Experts of a small language model.
Size: 10 layers, 78.4M parameters.
Below are experts of layer 2 (counted from 0) of a mixture-of-experts language model. Rows are named router (the router's row for the expert), up (a neuron's input weights, with its number) and show model dimensions 0-255. Each number is 128 + 32 x the weight over its row's rms, rounded and kept within 0 to 255. Numbers have three digits each.
After each expert's rows: "mostly gets" lists some tokens that are sent to it at least half of the time. This comes from a sample of Wikipedia text that the model never trained on.

# expert 55
router:050150160117140083070163106050124087131115136100175118180140168098144146101145069162194093147106121120087134150114153121112132110116102153119189137095158138169115131140123145129097155126125090159119148085141155060139154055166146082078173170133096084162090082138118150173175151135151186118125174179181102180162137108126139100123125098115086096148189163104073112094118126133196142099142154131108093128107092092183107126144148117125109181164205100120180168157113083105151118135103194140112089174106151148189129176078057134095137163164190114108136111115159128112111147156187103124156146108147122135187151193112080105133102107140152114094103184118126108135117134120134075065125141164119154143069140137122112151045099164101156154118163097134162108134135118161148080138086132
up0:073099160126089068148138118183150076066136154149108127069113125115108089159156099120088107122127119124163126153050070108105091136141117143104114119114200103071143126103128162167094141160108142127182127146110113114102156131120117126131092124097139107160079091135119061086080137142083174136098190097172139110181112115161121138092143139061194150084166126138126098170149074112105156133061097083117158092166154099075110125102082133177107074185089124136112139088109123117087125159091129127083137075071059090095180129162070124145148124122088162125159103147073112136087110188128074081107112167101125105148145174135099106143130169141074119122140122177112103122098151110076134099181112188174157110110150091139132140152092178083088125114085190116092133156102178164089167142112094
mostly gets: " school", " building", " company", " country", " government", " School"

# expert 70
router:139089166083167090101159169140130106086150134096148164163096083135108119147140162134134113083164164097155137138099112061074179102087105120149167111141043136085109114108136147121061101071124132117116091128148091127125164105096147089033180127113180141080100169126156142121086138147113111119075158158156104127057114060143103115128121187169079121124128130073082080121115074083188158105082155159168086164075121116136094154114168187118135109123155099096167173069146050105157103101060122074127139104047117153140105137084120076135090140162149122142108131140179091115150085127148143135124147129070123103158172133142064125146133158124161144135103144103121191138119141109147125111113107165115080142089163083119106170103136152057092136121164121127087150151072101150142134157167111
up0:099119154169109078089184180086138097147136100162099138137157109117112137089087097096105086070190131138147106148142081169093166155121203134156137134130156107136064086136140118101100174098140087144127073143058110070089138130108114064071127089161094089109105138176111127097144158172152108059144162120153112158145149099122169116157136122086107098132083116105158097105090139070101112149122128115108180087109124147103128164115055150120116100180150070099153148133117084117061108129122101120118091070071119129071099115108155089150107125196133113157132119134148160109121157169147098151148121192172108122124074104136146102156170141128134111141084152168141143138166151141088144127150104123066121149158169105173152103069173128158211158103105103159113113119202102147121148099241088
mostly gets: " med", " Votes", "st", "th", " Pad", " ant"

# expert 65
router:107110134161154107071157115126084123157155130110169148176150116060094132120133137133166170086148096166072060181142177145183171099073087148131113165155132122119104100124140137080088092143124126110121142139109130103168188127206165123069106189140125119042141147114104156173141122163170170125155129118136008176154116102118127108110100133145102127082156132112059191100122130132179164111122102107108145107133110174165104135141111137148080157148157105150148111108173112118127076136153173124136184190106092168143107141057105122178099115114188151113139118163129110169131142159113127085168169106172114104108138143146102067052152163138113123132110162129115095151120148168094088107109133174137092225115187149188164155133170129097116142107107092158084107101122144144131103195151106
up0:141102111064116142066143080174070117101171110131160133157107155109155108178103135101109078114115121149107096154116053139107151131131130125131130121230210154143128122145130122097095127051119135157143126124085210156106142172151161153099090160136090102116115146122165117090148134129148159173119082138113123124093133087062131121091119101168086195108147119082159119152113088104123101159126145143187148204112094203148108175098143153171152129192138099148103117093142134122189148169128153087182164143161112108107126105178110151136147107098148152107174157208184091107116145108163122098133138115100084127138096119144092154138149152164101114149121109146116128097174128148188052137138093145155108078138153041136152168084171161082097205127161167103111098156100113156144167113167087
mostly gets: "ani", " Niger", "ón", "abad", "ati", "ini"

# expert 1
router:113123146161138144148136120150161126118174131160163184140115118046068135137116111133125142133102100125142130135092166184171118091081125077169104088143163124101072109096134145078091149056118123112172081103127106085158099183137170131059114079128101125159109099113096142116128153093176161129115155107146099103123087113088117133127090197139152173109126130086153092154108057106152126098084118163126145143139145117113138118103146104071169138120102165111148138151100133143183090073138147126093106109091123140157106099108141096189070203096167122148136119111155087151033145157166187124186114120111111083124170152092060111112112144168118134163127108082064087133081205165172097032117111144112152129139197136110118149145158124080150188090201080125123145136111131121170123167140092
up2:099114108164125077138146192107145151176169202183120090115185112062118137096130168115077101146125135164168159107105126120135182131111080092122159120121166119149130136192146111169125125101162116098205041140197144123084192098132022138133136159104163114106184152099096163151144136165065103095107125116096118176125110167112102150165137077109105143107170139121108120125153112153144103162075125066096068164158115134162146146110176124135199137106046086104151142193119132136156106166059128155074102154154118123149108078090134150133116150140120121129149134092137163079164090134095166139162142150127131146114165094117125108126123105057133123159124193117110109161175146091064097088114154183153133155168140128121109099171129139107134141124115166148105189112102166187157162122083111
mostly gets: " its", " The", "’s", " Its", "'s", " His"

# expert 68
router:097126127100144120103180151108100104114108140114140155138153120116142098050134120156167128140129066170095184122154134125090115142121091110130124142105175159092129113128119130178067197157103134163109191129139130147128144067153131102108142082149111129098148185087148126139133149063118137122184163138151104135129122070130122144168060168166136150120138067123117183161094120127183124129106186154171072182196145121094116138110175149124111105103177160136138101137128111140115124155052079113148135124048124201145130133149091102094075113118172136135109082196183150084097146116162148063162133188143113149196135144125113138119125131133196143057115190103098085092185141094147210104097142154125088142086122097142162152136151082111207107113202107100103096157113134090127093151109147
up0:108154116133132129119153162076125165103164098082151091096125135134181056132149130127091140178108090130101150168145147155157133082071176089133228110160167188162114147065147117192114084081157170097121107049120122146103155155099121146126144106102119076155095159101103119080153176118151181153101146107206125151159196093054189177158074123188114161138144067153114082121116093158099125117091111128131125152114134173128088162140126078131171124087163121134121124127083092173136076176085066087085125122124132116107166150145180162065094117117129103100121140154117128124116096165100142133114136156132178093144142151147082148106174114118169104100112164087114109094108191200135196171103123093113125122170130130118137130191121136148180099166197165095120134124135125145124150131128107
mostly gets: " rel", " cont", " rem", " trans", " med", " disc"

# expert 69
router:161103115136186142142173114108118091069114143118203127131126202138091133148132090159172137155152121156104153143117088058140145118114109070173166096131176086091099152136107118126134177075173096124128066069149141137104074168113112099144122118050124120094099162104123111163109119118090194107116187112192129129126065120127188109151107137128104136082138105100083100134090074100113108145111095142143102162140102121146156118151127128125163144173112096154164103158177092137170127102129158127142168178083114144111118138119101203108119129163153092166065119198145118130082101131199121138133099093190044124174160108186132128110130129115120104103082129163143078130114093132164112095096114127079187182153158139155119115047142158122127171066115184154067103081085102147110087158107106
up0:119113150138176147083154084114095108128194180119112085129157148127108073159157126183140105105115152175100163084160118112084143105140220138096116149092097136153092113065153119153134114136161142082130128145093094107144202144105047141175117104124098161126101136126166102118118074158143128120100112103193108180144085132098115184168133130098109116121155118101191150170182102107158131133102107140164174112097089082103150122136134097146153122122160172180098076122142120132129130171148164127106108165088098126104180103111113101128128177113149114135174116094130123124124176047143087142090141097139120142057123089118172157127085213167161114088134177155161106139170164118098130200119120182133161112135164153123060142193149102131091111128125123065097168067119091225144076138100161
mostly gets: " &", " and", " or"

# expert 9
router:147152152114114179080144126087162106116118167132120127108102086132099084139076188116146077082168076118104123162118131105177107061165129141119149154199121142095115114145172172109155140109121146151199163171115140121145122167131109125178136155037133130077068130077067199127137185090161194133138132114138165135135126097096106108184130174159182091119159126119139102148129107059116169108072152158121177072068138150109103129130152129210148110094189058172150155099162112130169092157105135108085112137153136115093101188166117191137078118188162098157081131183130112140138088128177143091132130149126096139108084144206121135142125115093130120090100193161169106180171151090083142110058164136117143130113128129156159133144149150121162131121137071138121132150149136110110105168107126
up2:103097150119145158161133120107093183158156098100160134101141122145125151128163112125130090113103105149097155170160123079163131113149119127185077116185097098093106162166133142116077112110148137113151057192148138134067118123148180141105099122140088121127128131138172122141101115118159148190135141148141177096126135139082153202113163169105094087065117169174146127040110095144126192098125152155117104034149154107161139114111128188114164131178169130142125142116103148101125099135126150126073106149119125137116088070131214104091169105113159159125106112119163116092138175134132135136148084126135070112121107128117080199104211152153131097128068133156080102130080169200129111138111106118131083056155172090138150194100097100116137108161054157165090162150124085087142154079126215
mostly gets: "|---|---|---|---|---|---|\n", "|---|---|\n", " Arthropoda", " Binomial", "|", " Clade"

# expert 79
router:145138112134146103122131117110172101081085151138175124119130153110109139123115088158106110153089093112064075214135135078149174090076078125192123117120126122137057173124109143097103141119138106109165094070154114108144134087127104112115138114139145090109123152058150118076150157103079166089131197140144133206105109119079186099141151125138147115111072136128126196123084109123145090113055161168228126172137098076164140158144096151148178157170122128126064114125142088115187160116173157138124129123039124122124138156120147179105122121109147131127120122138124117177066095131207150115115132141120071127186140153194102094127125120136116085121057143160157128120100187123152110075060143131159137120115111142170095139024138111153164103083111150141140122139135140129149064096156139
up0:106185095068165138114097163188172125120129160088126107163193118117109108139095165108141116111182134105115090169112099095167106127078093105157132095138100141113105134110155142147132152098143090114106131115159121127071082135189124102166116079067079149113079161093069140142107097140164137174189081150136142129118118129160188134140024088115141129173051085070127104174088098173152146118107131159119092102124154077139139202149084119109135125122148103169172145173112093092130087134118138134131059063093165113133108146144124134100072069108155185150084135148099142105134216074105187146137108155158127082116133107144114109119105126139170132037089149147138138081113119145188112089139164104090092072129102152128132069155123099144114103100191120182171131125111136131094152130121143
mostly gets: " along", " reached", " again", " eventually", " during", " caused"

# expert 27
router:143123129130088108097135151063163067151126126128155065132151133059140167145138070181161095129147137127117122172146107061146143074117115165100196132099112137133133162153119157144087130107072086153168131144159194104117166089123121097124182159149086075120122125120131111134176138129153183097126211093133097185108170066146142122169125133141123098144106140100155135097092125133147106087108145134142130098105122114141120115126126092127076157135226097097150136173107089067160139095063185151152097127105154124177142151081083131103119176196129144085116093175146152137135108170140161098194107147184115142107159172139067122125086098120159137185138133039129147101130145129193106092095151150125159089090160106161091150093082181063147133112160125104151178128135102104124044136095124
up0:111111154181098135189126166088062061123061118119143114129126182142140151116099079161160161117149100157114108098152139155111163127142141177131104119139079200074137133104117083147100159161067139168128161125167206112115174124160129126108115059155147171180089100109147167115175120052158162098129157142124140135120172095114073146075038143143111113158099083104132109115097162068203174106121068148178104158124102069131098102041118204105114109130141118094162089050082175157144202182173105092152125129133129090120159158103089121130096158147112141135113118156126155186141118121184157072104060168133156164129118165136113142086137084132138149152128154151117152126102136125119103136086153147172099110109134122143180120145136145141148105123142101136100133167122114141087155091103116
mostly gets: " research", " development", " heart", " object", " games", " ability"

# expert 49
router:072153166104105162124132181114167090086099075121155100144135156090096086094147173155131115135093114075110153171142177066103106130131094119172103147140171149101073093148115135104142138158145109121160090151079152086094141098215071155125115103137099115174123143108107130154120135109103143064137141155175156146136117104064132137150069141145096121121140177105172101128089119065177119075164127166180092134162123138120115185060142109113110160137107114169120186136125113127157123139040093124088147087083083097139161130117152100117127120151149164121063108074145114059077129196187083114124065158172092075170068109130124094113073101137115115190079145158101095136119144166112084127085175161083146161104053139090131131111108128123134096119155122091165079115081100150149136150143143
up0:127097113158165077187153116137160120087154148158147130184112099138063150117157173076137088056098181160165093180091172135140145160149136117143138140155116137197067068074101088154114115047147156141121022154158157155127126141115157091140094196127127095135180109160145121186148057083118105092105113105133079157172119114101165144118163042149158144127093158110146096088146082136155144115118115123170106177104104152099133125110107114159117109111145174133129085179101108114112175144144082117072125153145108045078149202116149155126103090106163114144085106107085131192091142191166125133152144150180120122087168151121129093118135106103132110100141142164104094116112160133130158147148154139120159163139131160095118122173141105134178146190150138147206108126155063137094142147133112
mostly gets: " Yes", " You", " Da", " Bou", " Go", " So"

# expert 16
router:134118142098141097133185142114121075148112166074128126141164129135154064055117147178162090168097112110079143152164145091153141160142093087174128135104107184105123087120148125163090201178094169130138136148182162092120134099149160094104137145129114131084091150101128134159128097091084119136183170113115110169187144094140120159149100174178139146174144099107081131154119080108183123109091179145155078170181088113094123109130148182118056087100194149128118100134157067135168116129063082099092091112112153182197112131100139092058106121146160058150125193167150103113139123088180103119115111156097155143210098171102081081150118085105146157103073136112098112111136154127146162088116135156141156112099083138083153096115119107086160110173088091156078075144166108142124110131130137
up0:113145119091081177147152159114105092136212157152128142142146127172137101149143113140139135156086103159079126107159164168084084096129141152083125120189138066161144134187133131104155089164034115095139094132112111134125140193141180158119126111119140083113080181102130062163122173145139086147133139118140200210179140082168135098164137093150127148157083111150159121126141155108097136126084106194108088137077145126098093060187125166142146076124163171090159114181136067116179137172115134219161116097135122100146082065184164156103107195117171096155144100082092080136105128166140111121171180095140113117184170126155132160137133138165116163122114113145086128127189149145110086115111108121136137160117073149162089157157108134099161111105105103157080147106135119111196120129139136
mostly gets: " rest", " adv", " comm", " acc", "|---|---|---|---|---|---|\n", " sec"

# expert 29
router:121105167165133100140151153101104111152154154118126111206144110069129096138163076133165110121100142129103150184126122170116192141091107115143178181104143167142095180132112110130140115146085102118125159141153114166153202058126153135093174148131116094121100103134077111132152171139104125120134160143146138201150116119130130179164118107102065060160168140093109086092102133102226117127144134136123138150148119076179140128137099138171092156160209068163165185132105067138186139106060155112102104175176153100201142184131146095088110178134180117106153117134160105078138176153157130052140131116153134080142160165102090077120099090173096096088135157108144125085128136070099105081110174165105129146060092141139145129097134122154151152161161119150178163132122174111147074109124095
up0:132151105097120174124143162111145118161117125104120123144169067157091116114168142100114181127141152153184134185128104158088132159127121151172132131092106100092157116115127125155109090129077187124171170148124094099131155132093116116122160150164097192133144068130114124122129113090151102105124166166089184150121130110140160184134146103172142149177130139113144092160157135104167143132148225104093101163076128112101163127150155132149131123167091000116112157140090098146157126129052142070168151100065132113174150147141115104103181118152144132136085103125127167113079109145152090102137104120149119084119035129174052175132127119145073152130166117093069066103100105142120150073057144148144115099135111155164027156120082088039145095120178077133118120116112098132131128123137103
mostly gets: " research", "°E", " Squadron", " development", " Championships", "°W"

# expert 5
router:142171136149150178110189161115110134144092104111136150236137171132102090160133136171145143156119065088094118120130168089143183143122099135153143157159132135097110102055132165063082079181137122153147151112067067071127120104164077094148130097123164123149096139133135134150110163113144130113123179109134127141168162114102130080146133114163084082063200154113134150138138097126147147089140116162106130088111162149164143139085139146130059113111136132167133156157167108123169112114120143112106129109066111115151087133097189119123119194147135180095103113063104162142095171175171102134130112115150107062106097157125128114095072130142078043214156161191089113102112130153087138135080180163111112171108149154150104160107151180056179113124121150139130060080079134156110147136170129
up0:181117143176200140174102133175118196160122132111099097053080110122088103086074161181152129053093133121142100170143112091174115113132186133195144193163084129166128141131126158113129169130163123123205192054143171136073109145124154107179104104153130178099102137118124137164108180169169179180143122151092130096116149095142139175163144100129126098081143140106131053171115143082119176157113159137080094114168106097116150146046131145098088130128113150112155127180081132091173140119165143125099120103127115150155119071116140136151120177162112143115072049098165099161138134109126141146132151090162100083125145122165105146161143088146108142148168133146093165129136102117153187154085166150091060160198152123126157133119127135136173144099128079169187162074127127139128103125106118
mostly gets: "iy", "ashi", " Khan", " Shah", " Kay", " Singh"

# expert 12
router:152043135055155150167148115133159108125098161112178124136132111103105124055135104133145098152113151091134117151166114152104202142093082127145179155123135158180091140112127149113115125136087103114165128186137144121135128178136141089134142205097155058094142115120142111094191103140180098117111121094120107172141161090159114208129096135112079100087125134034086110125138120119145105135130164154126097119130069089107123151101092122181149128105166110159155126135112102123172168112130144069127125176141133084204113234101097074081110146121166070167113152095146111075124126161148133117119147092194075099146191162136121065070118106167119127136136138090156114095125199128068128131102142180161177150109083126115143140078136194123128105167141092130117127118071105137157131111177086
up0:153187023168156082103143151125173084100038151129165191104071128140137160155156138108174116122101140141142163174074162163121151150160112104152135168180094157060125170126174141088134161137151140144148101091123171121094065143109170098132146138127125110173106128143100147083100173107148117181106092159058102115140095114158152127139081132096138111140155108170105146159147121110135108123134169131127173152138150130055168114122180139177127112149191106175195143122118144120177160195152140199180096149104090154145099146142094173065152103148160149182186135135152077159103135118148144125126183132104128097109139128135131086166132151103092095072128102151132133147141076162170174105091171156181096095131133158123088112078087071142182142163163135140072120131116146174170162123133111
mostly gets: " inaug", " addition", " occas"

# expert 73
router:137123124117150146097146125130122102149067130136147121103116132162053122058076132142128085149152112121116118133100099128136130101088086138138128121070121131123107197158105109127127170150151103056096113178141063105092145149119132112183101185052136121134058178114105157129134096089132130124173139058146098116158097102162175131090058174176130154133081157085127181092115083114165130068126119117191195142141094117087143090139154163153096142175172111143117131112188101086120123192159108141148126114133153100178115103130100162167106125117157162100130129210118142096111150127142162099141043128171137059135052112171115083095112095196150115170150128116094104163095130156128122090126098164115140114115144085119146128063110188064175068069122162099146110103109124146158115172127142
up0:132153120103158151135146150108159125164161057090204127116175140151122110117097175140127096067166177152155103090113139096117125139105145087140129176107147076099144131088053136123134130138094154104153102073103153128111121068118168110081107164060145167149143084170162136126113151091145148146086106116082103170078133133123147085148139191149121120122136056101187147151105160112125101117084082176126131180082094121143116096145085143132051139175122078156155151155120090117162118121175110103102193127117107131206107196114113126202088161064123117089111148147121126133128161097132064126129134101111142066138141141159121106157116077127135121113175148144044098087118156112120103090125099134184069112123090145090186088160165132115139144088096123082066086121149111057139122143108057
mostly gets: "uc", "ac", " nuc", " Goals", " mot", " Notes"

# expert 7
router:150120093111130132122153131111141108083120151076143147109111115124046094095118164124126172123126096127173098127160094126139168115070075132109197109115143136091080118137121063151082132106116107092177102062181108131126126125129055078108134154143119144121170166102130135059095089081139134133149156195168102153135103057146171129205057166146130116131125084115118169111189149106158110133143164145167158155160133079116061161109135152129088162135135114142134144104102132046128157093110137126087191135115137150150130114154104135098089127088151130137133107148158197065073135208148126077133153187132084109159141124115136121159132151152101110138165172146085137069103150067169125110087151172138150090116162152103171136134097066080141160127100128117180067096117116184183086092100181
up0:089130142135148164097139181085165154115108121120121139119104130158179147154150126144197128085180125099100121101121128113145151209091157119105119104111142080135057089125128143147080138098178112145141102164139092062184098143095113179119162124026147133122153081107094077129098154116158192153134130139123179085130129100158157063127167105208142113082124151108151181155153105123169237160116111116132129160140197064116132133127088112111128119130170097079196101135135115081125118113193079102060163125121167192092133122152152116149125141078093173139166183077140176192094116166163135082129139120132083155157171136127154180108160151093087131098091125127115126110163146117110123102141130114146108186130080121185114076138123074110102117102126093132138125158142122133107148088133074
mostly gets: " Aud", " Well", "incip", "rist", "mad", " Winter"

# expert 47
router:189111134061150145149172176130098109153068102023139113159161131121072107114082134145114145157159078083128135125095133052154152100147119152104167117222061144109124148120106150193086139097097090080121100130138089144101176122140165122112169160120162116126120183141182123113108169086111114074165120158139136141105154073139134131146089174098136120168126102060119165073092091115128076074116123158189175196189157113095166104071131157122146093121153110127192101105155106117110129128132148073147226097132151136133131140120119131056065118103108150132103107175176142082108137170132155095098117128175120123157131139117096142122120083146166161114116171149091107132143126088122175129101127143139084092065138132109138116079132109102116123060167130111093090158082107140158110114137173
up0:132116193171115105095137161125103097173029129108124098175084139069152135110104186092152150133183120085119130089066163158088096071154096132110169082133122118115138129106078090111116168120124095123070136135136081152110138176124099096105108129106123117097152121152087121063116145147128118135171120094148116147128093140150118143159169143117121069114120136135134160102138162085165156193143112166073078091133126161112164146170100189119146125084168125118100085097160078191115165134191176104146164150113101085092102160199153095121087182104119163128106167110178069132151120132128173161154108079112047160103158097103120084083098099165103158174127063115115199148123188160141106098091125139073086124115095129124140123104104124165157157169121116165125137134132120122211089057137118
mostly gets: "att", "ff", "if", "pp", "idd", "opp"

# expert 54
router:088142087126134130115182114145103137123068133152135173186171146127103079108079112155136123153127064155091137099119118127158172112127102103169138135168145126150122128145100185134058088080115107119164121133122134156172136118118119107134166137112154095093138148147130106038161154120126144198163156086162092154183180053117181099143032150183124165100129107120147215133073110170150148082138129131143180023167126141148067106144143143123098158155190079210093090168120134157145108134150184114143172137141086116170155083124118159119103148113149164143124111136134173115097159158137183148167125146183124107121140122100134080137127135183102179114120123145167081078150141089128121150087135153147160119108141099154160167088072089081222145096106110117125082128118137147148103127140143
up0:132115140135179075111116172143102141148107163181143189139158104126145092146120130149150147107170045082127150123124087155087125083156074136108146168114143175099116084089127150155055115103165193154088167180108153152140122110104148122088111117099092143112104153106153124170115097099101149140083133137148173108161145099092085097107147095211084146153134170107216175099080116109183145134060065159163194144148055181117180115167116088185106120161088125134129102104095126196084115118071121108128168106154148182064156136118104148142100159129116154104115166090182083088160134107148132140148135183114167137071131173157154116146104131160143123088170103118104125095055156074136105109117127110116129112099106106116165153114100157137105108143133127182140158125139103163117082089044133
mostly gets: "See", "ternal", "iron", "is", " See", "ris"

# expert 15
router:120166129176125209104183178089162106116082121124185138194165176097080135166159129147120196091141101072142137138128127159086117125152132163148144115081195147211081128106099153086141111079148086103119082121061137107151114160198117113130110107065097117111130115132122143161146127130134144106138154196200087152191149137164178138125065122165099131111101148142168180083119115084149155116174105123093153045124127115129203094116083134135107172138134121183182152148180090129128135118151105129140148147147122125131139105088122171132154152113189170110149082147152144103071143166169069112118066131180086106133143097149076078153098154151151088148129166111135140107090128129099078105122140183112174116111171120106093186111179102143148167092128108104104096129139123162148105145102089
up0:107085110119113150150134122137176163173114095082112123121077128135123166158150166164112129110150094117085114148112110179032143135073101155124114080142098104121109140133122052130158104103104083148127055127078088151150139109126196154154131064152130178168122140117082170153215041123075174118139123122080127176098076084112157167134098133092135093148168079084101092128134117121096181096164153108120145116103138099064052121146118134104141138161086172100096073156178067116114140148176126081079125120118122119051084137108131098054094113093091177159066144138129123176138156175129153118131079123152134161112146145108079120162080132151123169162156122134135052166085099185123085137134076137099160124157160109134183098155088154130135108146086126098135133152134124144122148134137136
mostly gets: " JPL", "idae", " Singh", " III", "ya", "ashi"

# expert 13
router:109137152132132135087166065119120123117127167103121090209135168118138138152089114138144089130116111097161142162102139061077131099109077114151189138090130167133157148097130163145116150136128099206143151165161116087147108095111127053086139189146122104117114091116086139137189095111128157107103162081152117178144122067109189103141119155114119112094167190104145145106078099141165104107154141131159145115106176117150144091141159114154071161151219063073135092165121062103176146124115179113122115177120134121199161121127138090118139159130178088126113125159144115118092098133144128066123133159198109089132148196135095070174038084154160152113109139100098133146117167100151116088133164141139112115096120112129124201094132155073146208105145123110117097130162056136104088180119085
up0:065117123106156086078133131116103116154095080070160079157119100118120196111139109196049141118140046138127111123143090107148083100149112166142103118126138117128135150083112135133155094065174144109130213102039065166195160115137104085127160119163088151152123139098096126098130142148100149096082108139113094159105132091093103113063082127120156115105158160106122101130123102127155118146111146175123110122128134129147091096126098159120092108111151128103080128111138163172152134148146117137168146090097168094177150094165115109042148213113132122134149163143084098168129044155133170219128125085113136167129120138143136163114119116128108133071139199182136095113116132110118173161113178177104140133109160129126114169131084152095101127146066111226046098137132153146124140179134113
mostly gets: " parts", " minutes", " majority", " hands", " reports", " elements"

# expert 72
router:114102143123112160092138114064154113078167153133163194108101112118105119113139156205165111128213139158111106136096113118165137053135124079100132135104143110195126054069138113120100121085106096144145061190138134108166129171168134140134075107113118132086086088052083123102181135117168139076136137099164069135073094057124139162174161143199159155076102141053112138142107085094141167094119128191134086114160112106149135131135146137086179150113111155110146125150146081106147100120152145141128097102099153183145129193131085085156128169142172087137110135117155137147102110144114158122187111156110102149137158128126086095064114152171162148196115117074101085085143162133161170062084095140114141144122199146139092132155085132111086148159183129126086129127136102127154098160128121
up2:106073116140183153106099119105098162077162200142141129170075168174110073115139163094074069135121122225114096150193150150147128125086123124151122195107150145121104155093142144130105134072126147129062164097135116193145162118145126162148133150177126090159158113147089119094163170176148153161184105078184152164147167087121121129145090180120087116096076166085092098156115134113127104143130171166147109135171068162177149116111111132070108137147123091108116104161108101128161121134138111151168126089127134172098187188093074105129114129137160124129186147170122076105131059069092114124149087086130116188093138117108141115115080163102080051122135143125107096141149160095072111140119148103133110153079157100128104111079141082125080113177142155073114174099106109180109095137088157
mostly gets: " several", " few", " latter", " her", " many", "Scientific"

# expert 59
router:177143142146185152062147138118055134160105152124176101177136193061119068151144123093072146110122112046111177187095121158116121116109079125156153120104144133126108149148113164120098076079105088041095102145105121067168140182122115120102134179103090122160108138161105140154104083124129139132173163146162074105164124137148221119135097164112049103134147169121130153084122084088141150063115142111147177089111115117156118146135083156137097154175141096180152178149148097127129082120111160135127160157123175156150117164111093170101107146099153120056139090154142124126075142135180126097155090108136088102100127104139070080122047130181132147119150116142124089133107156099109093080126122158107120183119145097163179114084160168115170104084145139130115149082038117148112157125113126
up0:146158156114174116159146171137095175157094066132153096096190179101143171121074172157122097157143061114120156178133168142110167088128117145142154058114119165144122141175182151107085084129144157120161128183114102101163128135133147072099150064089154112064139169073180131100123109165161145066150165129191106125114147102149152094130203165124110123144062121055155167149154133128145146161124104121168142153175152143147132123092138148115149126175105097117129096204124142108148130101144153101143104128184120074106102151125109123105163147151104114078142075135118155151163086136162182147122102123174083077063076102185121146119121153157157125094142178122126146168128135095117123111156167099138140093128105078066150067145113176168108077204081167105056094134107150149109166106092140
mostly gets: ".com", " artists", " cars", " LINEAR", " Spacewatch", " buildings"

# expert 74
router:124175128134110117080140116073139111120130160132114097152134168104160144120168108161202151139107097108128165165101141115113139088151090108135221166061097148158107139137147136180082159114142142115151148134145086117137166080110117096102175163149091102109141129155135140130177148063135116108114131141213082154147095085179150100164142112114065104161133128121096141091100163122198121048147123154136148147139155163162107120140165159150099150102211103138174162142119059091190125128127170153116114163184147158194158162114080122127125175151142120083140084137130138136094132165164109061147136158114121147125171181127083129148099114150191115120106140082161105140116135077110138093086189161098186098123091150152138174094065122115185196139114061113156112182146197141134069162103105
up0:152108134127218189158133142128190108149153161130136161099153126142126105107076108141087093095170121131097161110168146151120146134131133127154124130139145098117137118114122157178142144143121126138116206136100153109108166181163131174099123144129110156113164173203110126111160144112137191138157147135124156146198140101166112134129116092147121196183111167113119092105102105108068148083112189177103103114161154227122112146097143119117082057158107110061139079121095109059151145195140114126154132161158123118126146095169098080153082168131140110170136144123103135159156126166105163070128121137141145088112080169206129099114088129062159177122076079121083057133103164169114111123150141091164152090149118147119154106091056060127152113118086120177119083157138090050085144152137080
mostly gets: " Candidate", " election", " Votes", " Length", " status", " term"

# expert 67
router:148086131096086158100154133094103121117083115149149112114127123166094096131119127133111172077158059123144117174067124119092146066169094080103177115135186192119170136119176154096124139125102124119113179124156099136181133152138060157147139147140035114126072146127051134108104170139145115121139146172143162111152152124033092118101106173149123122122175151094059080144110087106139174119108152144172145124144140089089104143142110153147090108157166162164125154129143130105133129176108128100122173102121090165165074134167109151166053144112159102074155159198137114065121158193185150126125153079148127123102127126133115101159097116114202118124124159100116112105138172109146167086084156188130153230088088177183141107097165134143141121118148117090094167081095134106172135168154114
up2:135144159095132124142184129106136109112136147114104118144120122162080159195143117130146107126098112137135102123110101105132159108107197126133156089205152151129112072107109087148121130154153129139101166122111100106111103125118156122194082086168068154164171140143110176094125148145138158181115178135096155175132089164127187056098088144119133165194138107087110081109086105134149118133167167173137106085159122090131138191134130134148138165163118093156169127125185118104121157121157124099142146166058170092135162066114141142129108169080099110126067118129071084094151066126153087096193150086057075159171129134123107132117160129127176081090050195076151121088109128129149154150111117096125126145145127097122045062147085091058138101133088118086213120149155113159101091084117140
mostly gets: "′", " Density", "/sq", "°"

# expert 38
router:161077141150182121101169140117134065160106147128131123131138152190117129141103171094074133123093097127121112144146113136145104082117096126148133146149169130063105126077149116096122121056095158103166169126111150153229091140146106140152102137055110123077055146113060161162097157105154161167151140126143107121153122126085147069154129179111131095110156116071180090163137098050146204100096161150119132089111152147092094161124084117166093164096166149159127156062149094145143089204130102097099146146137092098110089213134128155127055117152149109156119110116180088079123061181106192138160149140127088136087145146148134077123100140096127152122118162199141118113167202095163146137074167131107113116109156074163169147130124155139159109131152140177125094140133126142173145121120162
up2:130133136119168084142159182143114111177035186091151098143166086123139060101148173123141111131133154095093143118102152176069136158065156114121134155090157143088076156108135153139148122119115082101121060140120066142184095089159124064148124115190126112151110143128081096128163121108124098077109129181150098149171109074079137102144129148166112064089166108138136097178117143124141143050168174093168152130066087200133110160095103108100159168097133096105127151169113109133134112092079160186176116145119141114129107061094098084136144154142135090165140133165140088140038114072108113130139139159135138085142060110170154139145150097135078190105110120150109140098095172092094136105146156085144126108129145111094145141063107157098145124078148139132136118093047103120111163112067140
mostly gets: "   ", "  ", ".\n", "====", " vs", "Ge"